{
  "n_layer": 13,
  "d_model": 640,
  "n_experts": 128,
  "experts_per_token": 8,
  "d_expert": 32,
  "d_shared_expert": 192,
  "activation": "reglu",
  "moe_layers": [1, 2, 3, 4, 5, 6, 7, 8, 9, 10, 11, 12],
  "router_score": "sigmoid",
  "normalize_top_k": true,
  "routed_scale": 1.0,
  "balance_loss": 0.00036,
  "balance_bias": true,
  "router_noise": 0.3,
  "router_logit_norm": 1.0,
  "init_std_router": 0.00893,
  "lr_router": 0.000547,
  "vocab_size": 32768,
  "norm": "layernorm",
  "norm_eps": 1e-05,
  "tie_embeddings": false,
  "optimizer": "soap_variant",
  "lr": 0.00374,
  "beta1": 0.95,
  "beta2": 0.98,
  "batch_tokens": 131072,
  "seq_len": 2048,
  "train_tokens": 496800000,
  "steps": 3791,
  "dataset": "wikipedia_en"
}
Below are experts of layer 5 (counted from 0) of a mixture-of-experts language model. Rows are named router (the router's row for the expert), gate (a neuron's input weights, with its number), up (a neuron's input weights, with its number), down (a neuron's output weights, with its number) and show model dimensions 160-239. Each number is 200 + 30 x the weight over its row's rms, rounded and kept within 0 to 999.
Before each expert's rows: a language model's description of what the expert responds to. This comes from a sample of Wikipedia text that the model never trained on.

# expert 20
Description: Domain and field adjectives
router,184,196,156,221,189,211,145,194,239,175,194,156,208,208,204,226,100,199,176,229,160,177,184,191,259,170,182,214,188,213,213,236,172,201,180,220,243,206,223,239,261,216,231,210,218,160,202,225,170,194,179,189,228,226,193,165,167,168,239,212,213,188,179,227,212,180,227,198,200,211,193,161,217,145,211,265,208,208,228,181
gate0,266,207,211,204,246,172,228,214,211,215,215,241,150,194,204,201,220,216,172,192,200,158,135,254,213,223,198,205,209,200,213,208,155,181,198,187,187,183,201,236,269,195,191,243,187,180,178,238,135,250,191,206,194,248,177,239,179,186,156,204,213,149,140,248,240,217,183,231,276,187,205,219,216,255,184,269,205,250,208,218
up0,165,244,194,233,168,230,206,191,178,148,205,152,228,181,194,208,201,198,220,168,170,196,247,171,188,202,152,186,204,203,175,176,253,194,199,180,189,187,240,191,137,183,183,156,213,223,194,216,252,208,227,176,234,204,227,199,194,248,257,225,232,216,253,129,185,172,217,197,146,184,219,213,228,168,202,187,216,164,170,127
down0,224,203,210,226,292,225,218,244,182,225,214,207,226,255,193,171,284,222,164,161,174,187,211,180,220,186,197,166,193,199,201,229,206,167,170,152,176,251,188,239,180,236,174,207,203,228,244,222,240,142,216,221,214,216,191,247,244,231,111,162,217,147,177,240,208,192,194,206,208,176,165,211,210,213,208,172,237,187,192,176
gate1,125,160,200,241,194,229,224,162,195,196,164,163,204,231,237,227,204,155,214,214,235,222,179,232,156,209,184,222,210,167,207,214,170,213,174,169,155,165,186,237,194,235,120,193,183,190,270,171,180,219,256,167,212,171,180,222,218,213,255,219,217,204,245,151,218,183,235,220,249,186,181,241,250,201,171,255,225,216,187,283
up1,187,195,205,177,176,224,205,231,149,187,163,177,211,228,146,257,254,121,173,149,168,199,250,209,162,194,208,258,138,212,222,240,210,197,203,255,154,183,233,185,254,252,186,181,150,201,144,179,213,220,215,144,188,128,155,216,224,178,233,220,173,168,203,169,196,203,214,232,162,198,201,190,154,181,166,245,220,146,202,175
down1,221,174,227,194,174,210,227,230,200,198,186,211,227,241,209,212,166,217,274,223,168,159,128,247,187,170,204,189,178,204,180,195,231,205,217,193,169,161,219,144,149,187,209,185,236,232,174,197,183,238,182,189,202,206,183,195,203,192,177,209,221,202,157,195,181,171,196,141,213,207,158,246,224,191,202,176,127,160,198,197
gate2,217,252,162,186,175,215,209,191,197,210,255,156,135,219,174,191,167,200,259,261,221,230,178,247,179,215,204,165,288,199,260,200,175,177,198,236,207,214,214,207,205,188,204,125,164,238,178,177,198,188,241,230,208,182,197,216,183,206,205,178,217,258,223,169,216,221,236,159,201,180,151,253,245,216,119,207,173,214,249,210
up2,213,117,227,176,199,241,160,193,212,227,182,169,251,226,186,216,161,153,216,251,223,195,219,228,234,204,257,209,189,164,208,253,191,239,199,171,203,183,185,178,196,173,153,266,245,193,199,208,202,165,172,153,181,202,178,214,204,225,226,226,213,176,146,181,234,190,203,199,166,234,175,173,178,206,246,203,215,143,223,248
down2,180,169,231,115,180,151,184,198,220,209,245,248,235,184,198,182,224,215,199,192,166,186,154,180,228,218,211,213,221,221,155,189,243,194,280,196,230,164,193,192,157,233,210,197,191,157,190,189,205,166,230,204,214,212,234,191,243,202,174,199,210,193,254,177,126,179,199,284,201,235,257,182,174,167,243,190,160,211,172,215
gate3,199,228,212,177,219,159,242,220,210,144,206,112,157,234,168,239,204,162,195,192,202,185,229,232,197,242,186,187,153,212,220,186,242,171,150,185,187,173,228,254,191,195,198,198,192,159,184,222,189,219,169,195,172,211,206,194,171,210,253,215,197,201,168,203,224,196,237,185,202,247,195,187,247,224,108,225,181,180,210,205
up3,181,219,166,217,180,182,159,206,127,230,168,217,144,199,173,191,196,202,174,195,242,255,244,212,209,151,207,221,201,256,199,126,186,193,254,197,253,240,202,154,194,209,215,169,229,185,190,232,205,195,194,230,214,244,124,175,231,247,130,210,232,206,190,167,171,192,195,203,219,163,202,197,196,221,183,136,233,304,220,265
down3,222,193,173,200,199,203,257,167,200,238,223,223,171,212,165,178,212,192,204,168,230,184,171,191,185,204,169,227,232,163,177,237,140,213,204,129,208,157,199,239,153,203,162,236,216,173,191,219,199,234,186,198,239,185,197,249,212,220,240,182,210,231,255,195,218,177,171,245,278,166,174,204,222,199,197,154,175,210,180,252
gate4,182,185,146,218,192,139,226,184,210,247,178,216,232,178,180,211,188,247,216,178,210,186,213,163,144,176,213,259,244,230,212,168,195,158,242,233,171,216,246,223,221,198,195,294,119,223,260,208,219,190,209,205,142,220,210,166,182,176,184,243,179,237,215,196,219,182,227,200,220,206,211,219,225,204,227,205,180,151,204,268
up4,205,176,240,172,160,166,184,192,166,193,208,162,191,173,226,234,192,181,193,246,210,204,169,173,180,184,146,148,212,239,225,190,138,269,189,232,231,171,187,183,204,160,171,144,195,148,187,190,168,187,179,146,242,196,204,166,221,234,235,210,217,200,249,135,266,230,176,169,161,169,189,200,176,219,224,234,216,223,218,228
down4,210,155,210,224,223,159,232,220,205,202,169,159,182,121,171,168,183,198,180,201,191,192,247,167,154,247,191,213,206,260,182,249,184,216,150,208,194,191,204,172,178,197,202,142,217,141,224,197,208,198,220,196,183,181,196,209,222,177,260,196,241,173,246,222,201,163,169,187,173,185,241,204,202,175,204,148,235,247,176,138
gate5,191,214,199,250,157,178,239,184,177,220,243,180,201,209,190,208,253,194,176,218,203,216,236,205,180,184,195,238,207,157,222,170,169,168,176,160,201,233,231,185,202,221,227,234,175,172,196,268,167,218,209,163,220,216,176,228,265,163,227,169,212,177,222,221,195,207,178,197,225,199,202,238,115,204,204,163,241,179,203,184
up5,173,207,174,173,217,182,175,240,247,213,183,250,173,192,207,184,188,199,222,186,154,172,180,228,218,186,192,189,234,267,185,224,140,227,202,251,191,171,137,237,191,156,211,214,209,213,178,193,197,146,154,241,156,166,214,226,98,216,193,241,217,250,208,147,214,177,233,169,197,159,215,199,246,182,166,226,193,206,229,185
down5,212,205,188,218,215,179,200,247,201,203,148,220,163,152,197,174,222,214,174,204,158,195,220,165,197,211,214,193,227,187,189,241,220,225,227,231,271,178,202,267,220,161,182,147,199,162,119,203,213,193,211,195,221,183,177,217,192,219,158,193,189,181,216,219,207,236,172,154,186,213,200,185,198,145,177,210,149,202,233,220
gate6,173,163,124,179,205,203,174,236,193,216,184,204,196,191,195,231,199,243,205,201,230,143,239,174,200,217,170,174,174,216,198,156,177,201,184,260,174,179,243,252,217,220,219,182,205,190,163,190,170,165,209,171,179,211,157,271,195,197,201,216,218,148,174,163,179,214,193,211,207,201,203,203,196,194,206,162,162,185,144,239
up6,192,236,281,226,227,206,244,211,186,158,219,174,226,211,200,189,203,140,170,215,211,228,199,226,216,184,216,186,205,159,203,217,254,175,204,205,211,198,178,217,221,198,215,229,214,206,255,225,234,216,207,226,259,181,249,175,204,206,178,217,192,238,243,268,243,194,237,159,221,179,194,198,208,174,211,248,198,233,221,188
down6,155,216,211,223,200,195,175,237,181,186,185,203,222,189,186,227,174,250,198,186,163,201,185,197,219,135,202,200,235,166,226,162,223,186,193,248,186,231,238,159,215,162,208,226,263,194,166,231,221,200,174,195,254,273,148,208,205,210,234,184,199,216,210,232,251,212,181,185,214,220,133,209,195,178,176,176,227,187,183,190
gate7,202,222,168,254,183,208,189,268,163,181,215,209,186,275,164,204,165,165,260,198,207,229,175,258,203,189,219,195,206,214,183,171,218,137,236,240,210,208,206,184,212,211,226,186,249,195,173,214,211,225,173,222,187,176,146,222,177,251,161,187,190,231,255,200,191,250,174,197,213,161,194,206,201,216,207,211,228,217,202,184
up7,164,190,216,162,162,244,169,191,202,156,182,187,153,188,171,259,173,141,214,169,211,192,227,203,215,180,180,211,161,247,205,197,224,191,217,174,167,155,195,256,174,178,221,159,212,172,170,154,165,159,204,196,196,194,238,207,223,251,217,220,229,167,208,183,176,186,206,229,185,189,234,218,202,182,179,128,199,247,189,225
down7,206,138,200,137,182,172,193,198,214,218,261,178,233,160,202,179,255,178,168,153,200,153,173,238,195,183,202,194,173,193,233,131,229,219,175,159,215,187,233,162,228,194,218,181,230,204,196,189,235,210,143,189,193,255,189,197,198,212,281,200,230,253,183,148,138,181,207,230,197,184,148,169,165,204,234,175,197,223,245,187
gate8,165,188,136,253,170,236,239,275,204,225,175,186,222,197,248,167,282,178,146,237,190,178,196,204,200,149,189,196,158,252,245,215,219,193,201,182,219,151,217,216,240,200,199,220,243,129,209,187,192,164,188,198,190,233,176,260,175,229,204,159,165,174,154,167,200,221,197,228,179,163,186,170,221,146,159,184,176,200,178,218
up8,147,189,107,223,153,204,187,211,207,257,177,222,227,209,228,177,198,182,189,187,200,218,235,249,208,194,187,191,248,215,202,187,192,190,222,208,256,198,192,208,161,204,230,147,230,193,216,185,151,187,193,196,198,254,205,281,218,222,145,246,210,175,189,213,208,196,162,220,208,223,194,186,209,99,227,208,203,250,199,212
down8,169,201,169,245,183,172,235,166,240,176,240,212,207,201,205,173,147,201,235,227,164,212,182,222,221,191,227,247,164,167,183,198,147,172,177,181,148,185,230,231,187,179,202,242,205,143,177,209,181,240,210,220,155,125,215,172,173,179,159,151,224,215,186,189,216,236,184,220,160,211,183,207,177,124,169,236,263,238,232,205
gate9,218,151,150,222,212,152,228,162,224,204,247,169,179,198,201,250,171,198,231,224,214,191,230,265,160,155,172,221,153,203,233,194,175,180,192,199,175,222,125,217,182,221,160,202,225,182,225,197,196,160,202,229,207,201,240,182,153,204,222,218,244,169,213,169,193,216,159,208,177,195,229,186,233,141,229,204,216,227,142,167
up9,198,200,186,227,195,135,253,217,224,211,232,201,127,187,235,226,216,202,169,221,221,167,225,202,161,166,193,223,165,203,225,184,194,193,163,196,157,198,171,209,205,239,162,240,175,166,203,234,212,180,184,198,227,204,177,176,159,183,210,208,254,187,214,162,219,186,202,254,210,224,226,212,245,164,270,187,193,217,158,214
down9,227,232,205,201,181,214,204,236,226,228,241,183,191,232,188,195,198,267,197,215,191,201,187,139,199,195,162,200,173,198,259,201,155,195,233,183,178,214,192,188,236,200,146,171,239,213,234,232,195,186,184,180,214,179,194,176,178,164,211,179,187,198,160,208,188,206,225,201,194,256,239,216,155,202,181,232,196,168,144,181
gate10,190,198,198,210,197,201,189,204,170,192,190,124,179,209,201,172,174,220,198,215,250,185,244,178,259,212,108,173,182,181,172,239,212,203,204,137,239,151,205,218,166,242,174,233,243,238,174,184,296,215,147,247,226,228,196,217,190,187,201,203,205,267,197,212,246,114,207,256,166,184,220,273,192,205,166,232,126,185,210,221
up10,191,213,201,247,160,211,201,187,206,169,183,193,203,179,205,185,174,218,261,172,201,197,301,121,197,140,182,182,192,210,199,209,157,252,168,209,210,193,179,245,215,217,169,200,196,187,142,195,220,199,173,216,209,197,164,192,177,191,220,209,233,254,235,176,208,177,201,196,255,202,242,228,255,201,174,219,168,170,253,212
down10,221,178,223,203,172,173,161,204,128,281,208,249,187,205,207,180,258,195,214,171,193,236,183,233,223,178,201,169,181,159,226,199,195,209,185,211,219,230,189,216,170,183,209,216,128,191,232,204,188,219,212,193,215,249,191,154,232,232,202,164,207,191,214,216,163,229,152,210,220,145,215,176,219,239,197,240,254,199,217,212
gate11,192,152,241,232,208,221,194,203,184,214,238,211,213,224,195,248,215,221,210,159,206,224,144,156,235,185,215,187,179,178,176,211,215,188,199,196,188,159,211,214,165,222,180,212,178,188,216,198,181,210,149,207,200,207,227,218,254,210,165,201,180,195,205,165,191,258,192,187,177,173,207,260,197,210,246,212,180,220,192,201
up11,225,220,174,229,227,243,188,193,177,213,201,177,196,211,172,214,175,240,180,180,174,210,175,216,262,187,221,188,186,209,187,200,169,183,166,146,218,181,236,162,179,184,232,218,205,199,203,229,230,142,209,218,212,217,178,178,255,149,203,206,173,178,185,167,172,197,175,230,176,150,191,239,188,174,209,223,220,221,196,214
down11,221,205,238,233,177,212,220,166,161,210,229,212,198,186,190,199,180,238,148,219,181,177,219,213,188,182,220,220,216,184,188,179,183,198,220,223,139,204,160,225,131,187,191,169,163,169,212,163,246,249,226,184,174,203,189,237,212,174,182,216,219,204,212,205,206,200,187,231,190,207,168,183,230,216,187,175,242,235,176,229
gate12,171,222,213,202,161,249,174,153,187,248,204,189,189,231,176,237,188,214,230,185,204,129,170,193,181,171,269,199,211,259,199,196,178,195,181,198,249,237,210,210,230,175,227,169,188,165,169,126,250,188,144,199,275,189,249,179,207,233,194,217,206,178,225,209,148,190,224,213,193,158,152,213,187,305,186,192,124,226,227,210
up12,248,174,197,180,267,186,224,235,179,158,179,188,222,182,201,154,192,204,197,206,207,272,237,247,195,234,175,167,186,189,225,249,206,243,214,202,163,161,214,110,169,237,161,233,238,189,175,287,97,227,227,178,139,209,160,203,205,126,188,180,193,221,176,210,185,218,164,183,217,255,223,161,220,190,204,227,203,175,166,188
down12,169,214,174,135,159,203,188,205,205,153,171,207,229,283,187,186,206,254,179,237,120,143,182,221,210,194,211,155,187,222,173,204,229,153,230,175,172,234,203,209,181,162,167,204,185,189,243,145,201,179,173,143,186,198,243,233,257,161,213,242,220,174,254,223,202,174,207,204,199,166,202,214,242,186,202,193,197,204,253,194
gate13,149,227,198,201,255,168,187,156,260,184,185,207,212,203,187,206,189,220,163,182,218,228,176,200,232,284,194,174,198,226,192,175,172,167,205,214,152,200,187,191,243,192,183,247,257,204,199,219,192,210,186,166,175,168,174,191,244,219,197,235,226,190,283,279,177,175,241,214,194,217,188,174,174,184,207,205,160,217,269,160
up13,235,165,250,213,115,216,210,230,150,221,216,199,194,199,249,152,213,188,237,222,172,185,249,241,168,129,210,212,216,220,200,238,196,227,192,194,241,203,205,195,163,184,210,151,163,171,166,178,200,195,209,224,210,221,247,221,179,155,200,163,173,233,136,144,220,220,193,184,225,211,203,203,209,209,195,197,186,203,122,242
down13,201,247,176,143,218,159,231,227,166,225,192,195,225,221,145,210,236,217,155,207,242,194,163,245,193,192,170,213,265,183,201,165,203,180,228,217,185,169,222,210,210,226,206,147,230,173,231,209,156,174,186,185,172,207,187,253,242,182,164,217,234,249,165,216,230,226,243,151,186,248,170,183,216,227,210,190,185,229,199,220
gate14,164,174,240,220,236,167,198,217,243,253,187,158,257,195,206,199,175,219,200,191,210,205,246,206,172,202,208,260,208,221,178,196,150,216,222,213,183,206,218,172,177,223,270,210,177,177,242,187,167,187,148,156,256,209,228,217,189,165,189,143,173,247,246,207,203,143,214,180,225,235,253,174,136,216,219,216,205,178,183,194
up14,241,222,153,190,204,268,237,166,159,210,284,223,171,200,202,191,234,172,220,217,245,188,219,170,165,187,176,110,149,231,201,187,235,207,226,195,200,145,227,203,237,223,208,205,225,175,150,215,227,192,209,260,173,206,179,195,212,216,248,260,180,194,165,192,214,225,244,203,184,212,178,221,255,215,170,162,170,204,187,166
down14,203,179,212,202,186,199,217,212,213,201,241,181,180,234,254,206,153,198,231,210,194,202,223,244,214,240,213,239,168,219,190,166,238,159,204,210,201,256,128,225,192,259,211,201,194,250,158,193,160,245,172,207,194,176,192,204,148,240,197,217,234,218,181,151,216,230,226,171,210,226,141,213,176,149,172,223,221,177,195,201
gate15,167,194,184,208,209,175,146,187,214,171,168,243,210,191,241,214,230,237,234,184,205,179,212,199,203,225,172,228,205,189,174,160,171,159,190,177,195,232,144,216,231,203,219,166,194,231,223,238,198,245,184,232,228,160,241,236,176,216,259,217,212,191,215,258,216,201,225,200,204,154,157,175,210,135,183,218,133,200,196,157
up15,180,175,214,217,227,218,158,178,252,138,180,199,158,215,280,203,219,201,213,255,181,150,207,203,206,221,193,228,224,209,192,188,173,155,213,191,176,248,161,276,230,210,202,249,185,197,227,248,182,254,214,146,220,186,188,206,201,210,243,175,242,217,201,195,250,144,206,173,189,163,158,176,158,131,138,193,196,176,154,186
down15,135,198,237,213,213,223,218,148,152,215,173,244,178,189,193,163,142,233,235,198,217,226,208,215,232,192,173,189,193,271,176,168,223,218,204,224,147,249,192,164,212,206,234,153,174,208,199,174,197,194,207,242,230,250,227,163,200,231,203,218,210,221,190,236,231,191,148,182,200,169,252,219,232,134,172,157,202,225,186,227
gate16,213,195,284,200,230,243,161,224,242,145,152,227,227,193,206,261,170,253,186,155,247,183,202,242,179,142,121,203,183,189,219,150,211,247,245,236,242,203,219,206,222,186,170,191,146,200,266,128,201,203,174,165,219,177,207,170,132,275,165,246,154,221,183,190,201,216,202,230,208,202,200,143,214,160,193,195,188,162,216,245
up16,159,141,254,213,215,269,201,211,230,165,240,180,189,196,147,171,203,168,236,199,227,187,236,275,195,213,178,239,247,176,157,194,225,176,229,189,174,214,167,175,187,160,205,230,213,210,217,190,211,199,152,200,197,169,178,185,171,169,174,267,197,244,176,181,209,203,196,215,190,183,213,190,220,149,207,177,197,197,171,201
down16,199,218,146,209,239,187,136,217,173,242,217,190,156,242,195,198,200,293,219,222,194,195,169,212,172,213,210,177,244,208,187,159,220,213,199,205,172,203,200,263,207,189,206,184,174,227,207,205,174,222,213,185,217,158,179,233,217,182,258,211,191,187,175,123,198,239,180,177,208,192,225,173,152,197,174,185,228,231,177,288
gate17,196,166,230,183,180,185,214,205,224,186,173,204,241,160,183,271,219,179,239,173,160,212,153,228,171,235,168,198,159,236,171,159,173,243,213,211,207,209,234,209,200,175,173,171,198,216,222,163,184,174,239,219,171,197,257,209,196,197,193,218,193,211,234,247,210,237,179,216,210,152,180,183,160,209,178,229,196,209,179,190
up17,185,200,238,157,159,188,169,255,161,240,180,240,221,174,218,192,177,261,197,171,126,206,214,244,183,201,158,194,240,217,216,203,198,181,188,218,239,213,223,211,161,199,230,197,219,216,157,161,221,188,235,170,180,187,116,218,189,230,202,180,224,235,242,193,154,149,254,253,158,170,180,208,197,181,211,223,176,194,225,194
down17,203,202,202,180,265,209,166,230,196,258,177,220,206,171,208,240,219,213,230,177,220,160,221,137,165,197,175,118,186,169,183,221,247,219,225,209,150,214,244,162,214,237,208,156,187,199,188,206,175,216,225,202,225,261,156,212,227,209,206,232,244,230,194,164,217,162,146,222,280,193,215,205,185,197,200,194,195,206,240,254
gate18,158,170,249,204,200,195,198,200,224,148,143,182,201,164,238,174,226,205,277,209,222,194,169,198,166,196,166,220,182,226,221,217,215,229,166,233,238,224,221,215,195,222,191,229,192,201,195,245,175,198,181,142,203,185,189,190,219,200,189,205,237,203,193,170,157,257,209,198,198,199,155,196,141,202,188,197,252,226,249,231
up18,134,194,134,153,180,164,159,190,181,235,164,243,204,222,212,159,223,192,258,232,209,252,157,204,176,158,208,166,198,252,239,188,200,232,210,163,180,219,219,177,204,209,220,234,212,214,169,199,184,183,176,239,162,193,189,163,247,227,204,202,246,260,244,190,180,203,234,201,228,232,190,141,202,165,201,199,249,222,208,207
down18,187,212,233,181,163,212,190,202,222,202,202,198,187,241,240,163,209,183,196,211,229,204,119,191,209,194,183,155,240,219,262,190,178,201,181,213,226,229,218,210,177,210,157,144,189,180,193,148,165,218,138,222,193,254,188,193,176,202,222,207,260,169,189,192,196,155,180,176,257,213,154,171,205,201,188,195,209,189,192,249
gate19,191,201,192,158,219,151,203,190,221,167,195,133,172,221,240,228,247,175,171,167,220,197,211,192,240,208,197,235,214,200,176,218,214,231,196,202,153,214,164,200,180,196,242,215,259,157,203,173,234,242,223,208,197,204,180,227,205,229,214,198,172,262,238,221,198,205,242,184,200,209,155,188,213,203,153,233,207,192,204,191
up19,238,189,232,234,169,208,142,208,176,217,220,234,227,179,167,207,177,224,186,210,189,158,189,201,183,158,198,125,127,141,204,128,197,220,223,210,202,211,209,203,199,210,169,168,117,201,210,224,204,193,173,233,210,169,258,194,191,196,225,212,178,201,233,195,213,227,154,211,156,131,228,182,161,197,257,153,214,216,197,186
down19,190,213,149,222,220,216,203,179,225,133,213,192,194,218,225,195,178,193,237,188,183,272,174,172,201,221,277,197,255,228,222,201,184,180,188,262,176,195,235,181,188,168,206,220,213,248,203,236,172,197,197,228,222,208,213,220,155,226,203,201,145,185,229,183,173,214,232,156,215,110,197,157,211,238,152,210,172,186,223,226
gate20,178,129,167,195,225,190,200,178,175,213,221,203,140,182,234,204,213,204,215,167,208,183,231,222,151,189,230,191,207,177,238,176,221,218,168,149,229,230,251,193,193,237,187,242,252,195,258,207,203,174,255,174,147,202,229,235,205,210,132,184,219,234,217,211,233,169,188,230,181,161,208,215,216,234,198,224,182,275,244,218
up20,196,235,189,160,232,168,201,206,204,178,209,197,203,192,241,201,237,232,190,162,173,170,193,193,212,197,152,198,181,210,237,139,218,180,209,220,204,193,230,247,247,205,199,224,203,182,175,181,195,209,196,249,124,139,204,152,249,171,139,205,229,207,195,196,192,212,182,171,204,185,202,153,132,223,134,200,200,227,192,239
down20,203,152,221,207,235,197,169,200,246,190,196,282,171,192,244,187,208,177,195,269,299,211,172,236,221,269,174,165,196,223,253,228,163,262,205,185,208,217,188,175,214,207,193,154,226,179,223,176,184,216,216,182,222,194,183,235,169,239,178,220,221,179,222,178,188,221,182,262,185,209,175,212,176,172,199,208,151,218,174,221
gate21,176,155,198,232,201,237,194,210,235,157,191,197,176,236,241,184,180,191,238,213,163,223,226,209,189,205,197,214,220,240,189,263,153,215,192,196,204,177,207,183,214,240,191,190,221,190,248,210,206,205,208,216,134,193,191,235,184,136,235,171,192,213,163,240,176,231,195,153,175,208,225,148,169,173,223,189,190,200,198,183
up21,211,186,159,159,181,189,209,173,217,250,223,170,209,198,204,236,174,237,216,178,189,169,195,187,245,191,198,171,172,192,205,176,156,233,171,177,221,246,139,208,236,155,218,185,220,176,218,230,189,155,202,176,153,196,182,186,172,209,143,199,257,207,197,222,189,202,183,231,294,164,207,247,198,247,228,210,235,213,190,168
down21,188,157,225,222,203,224,198,205,196,175,171,211,193,196,225,164,188,280,201,161,147,170,161,234,201,197,211,241,237,197,167,231,206,221,213,191,210,237,233,196,176,139,202,189,213,227,197,243,187,203,161,188,207,245,183,272,181,214,192,213,187,189,184,180,192,209,232,211,172,184,187,201,166,192,176,215,177,159,161,194
gate22,178,111,200,185,230,165,263,197,176,221,176,252,173,187,162,193,226,265,191,204,222,225,196,181,166,224,189,192,180,190,212,202,257,190,187,191,167,216,193,195,191,263,190,166,199,224,187,218,203,202,166,188,205,203,190,203,212,200,237,149,235,201,128,250,176,217,169,197,210,155,242,250,233,223,172,234,199,199,220,224
up22,164,192,186,158,198,240,212,151,207,191,201,213,196,218,199,168,191,146,182,222,138,175,246,180,219,217,215,173,213,155,229,177,199,233,187,168,210,220,216,198,243,205,212,188,217,189,169,208,202,192,225,210,200,204,171,201,233,189,122,220,209,187,247,185,187,223,236,200,203,189,229,228,214,198,226,147,204,220,261,176
down22,259,236,159,207,177,200,196,222,107,150,165,218,171,176,210,179,199,172,181,197,219,215,202,173,201,214,234,217,210,192,191,137,226,223,217,163,210,197,167,229,179,242,172,259,193,200,180,256,113,191,236,214,186,198,195,229,215,195,191,205,158,174,194,188,166,197,154,202,219,132,189,191,182,230,180,185,223,191,208,186
gate23,154,183,149,190,194,174,181,200,208,248,158,188,235,195,254,248,223,212,185,184,150,187,162,234,174,198,210,228,192,167,222,170,218,245,223,208,180,221,175,225,211,226,200,242,194,196,153,174,229,185,173,189,194,200,156,193,222,194,230,221,261,203,211,227,222,152,234,256,194,176,178,210,208,145,146,245,232,195,216,202
up23,154,180,161,183,194,195,172,207,170,260,166,164,270,202,267,227,217,228,197,182,189,185,175,208,165,198,207,215,172,200,213,182,201,226,225,189,193,163,184,227,212,230,204,222,220,189,161,199,219,140,148,197,178,180,150,150,244,212,230,237,231,166,182,228,208,149,206,213,209,197,213,223,217,176,113,232,221,219,181,221
down23,144,204,180,220,207,205,214,188,158,194,228,207,185,191,196,234,177,225,216,196,217,208,238,196,202,209,169,250,204,204,271,168,176,263,197,139,208,231,184,180,171,225,245,225,236,226,210,202,221,187,129,237,199,185,173,172,195,193,245,197,218,195,173,173,165,223,208,187,176,192,229,234,221,260,220,243,212,252,182,211
gate24,227,186,173,204,201,159,231,197,232,200,252,235,207,252,239,170,143,231,253,239,226,195,206,130,197,191,213,232,193,172,209,175,141,217,218,149,215,209,244,215,194,233,152,233,180,205,195,223,201,187,227,187,153,222,200,193,165,171,240,156,195,164,238,261,161,248,183,212,236,175,226,226,202,189,160,180,205,212,237,228
up24,193,181,213,191,217,179,197,199,231,218,220,220,241,250,235,207,197,201,269,202,177,189,193,124,223,199,222,229,164,154,207,167,124,265,197,173,211,233,239,214,181,238,185,233,163,206,190,191,232,223,185,176,168,224,188,190,165,187,258,167,182,190,205,249,200,237,131,229,197,204,212,218,195,195,178,184,213,232,252,253
down24,215,158,215,193,271,188,151,170,199,190,189,197,206,199,192,270,216,160,224,178,239,229,235,200,172,159,141,200,230,206,209,220,191,189,209,132,203,197,199,259,191,202,175,195,256,258,216,209,195,221,155,204,216,202,201,213,182,114,204,142,195,203,200,190,256,223,240,196,184,232,177,155,182,192,255,169,211,133,190,176
gate25,201,178,153,243,250,234,227,203,220,237,255,182,163,163,207,220,253,135,190,206,217,188,178,226,234,197,212,203,171,175,142,202,177,208,226,213,246,222,217,169,230,194,201,230,209,245,218,181,271,161,218,273,253,226,187,211,204,184,211,224,179,192,181,251,208,279,254,212,203,118,173,186,198,180,247,160,221,177,258,178
up25,167,175,171,201,156,207,183,174,207,142,194,227,242,221,175,235,211,191,230,217,210,206,195,181,221,176,168,207,249,205,233,157,162,190,209,221,191,231,225,178,225,210,197,212,186,203,196,244,245,219,239,239,221,179,182,192,251,195,251,202,245,250,200,215,203,175,241,268,242,125,199,251,243,174,209,198,176,214,213,177
down25,203,236,255,166,194,198,214,229,183,237,179,162,161,183,250,172,208,278,253,211,191,161,184,200,187,300,234,205,153,169,173,211,185,237,231,150,229,223,150,222,223,210,207,169,214,104,165,185,183,191,211,198,164,235,237,192,161,172,195,175,179,164,235,200,205,236,210,232,243,180,143,221,213,212,182,195,196,194,207,187
gate26,188,218,194,212,228,217,155,212,236,247,200,145,223,153,229,191,227,197,195,220,177,177,195,223,213,137,163,173,208,226,198,167,246,233,210,216,229,149,213,239,142,203,224,210,209,230,207,238,151,179,210,224,180,177,207,284,215,196,235,191,219,169,164,225,180,203,200,180,224,155,173,221,214,223,208,229,196,184,191,238
up26,174,179,218,241,251,230,179,223,185,148,179,179,171,201,173,219,246,197,212,253,202,237,193,210,222,181,190,156,222,245,239,166,267,211,219,166,251,155,215,205,184,195,217,201,182,211,180,186,215,200,195,182,208,206,182,173,168,186,231,213,188,230,185,218,196,199,203,189,211,213,194,194,190,191,179,211,253,195,205,214
down26,233,211,178,215,253,185,186,199,170,208,222,197,219,241,188,168,189,200,236,169,215,231,202,143,250,165,168,182,219,203,151,187,255,188,201,216,190,193,171,191,234,155,258,209,182,199,277,195,192,260,210,156,164,236,228,236,220,251,168,170,211,186,174,188,195,231,187,180,193,257,219,173,213,174,188,181,162,175,229,206
gate27,236,191,155,180,188,180,205,171,144,214,162,239,205,266,191,200,212,168,180,207,213,189,220,180,107,202,226,213,174,212,201,212,163,193,215,168,177,211,223,170,168,235,226,174,209,207,181,165,169,217,210,181,239,226,183,215,187,166,208,190,243,226,213,178,180,213,205,201,224,237,196,174,211,159,196,252,229,150,217,218
up27,210,159,252,226,153,215,227,204,200,223,217,210,181,215,208,197,179,193,190,216,196,196,231,236,256,177,164,159,212,170,170,220,199,156,189,237,254,233,136,218,200,170,226,220,185,224,233,239,160,171,144,218,147,179,196,174,172,190,199,233,165,204,162,183,223,243,203,174,147,215,218,228,206,225,200,132,201,242,162,179
down27,197,214,174,216,221,219,172,149,188,264,190,227,156,181,270,190,230,254,220,167,154,203,189,224,176,163,239,173,217,188,201,221,217,151,191,189,206,177,217,201,236,246,174,222,210,222,173,207,227,221,196,252,215,225,184,197,229,172,200,172,227,265,208,260,170,184,142,200,188,219,210,113,202,190,169,199,207,125,164,204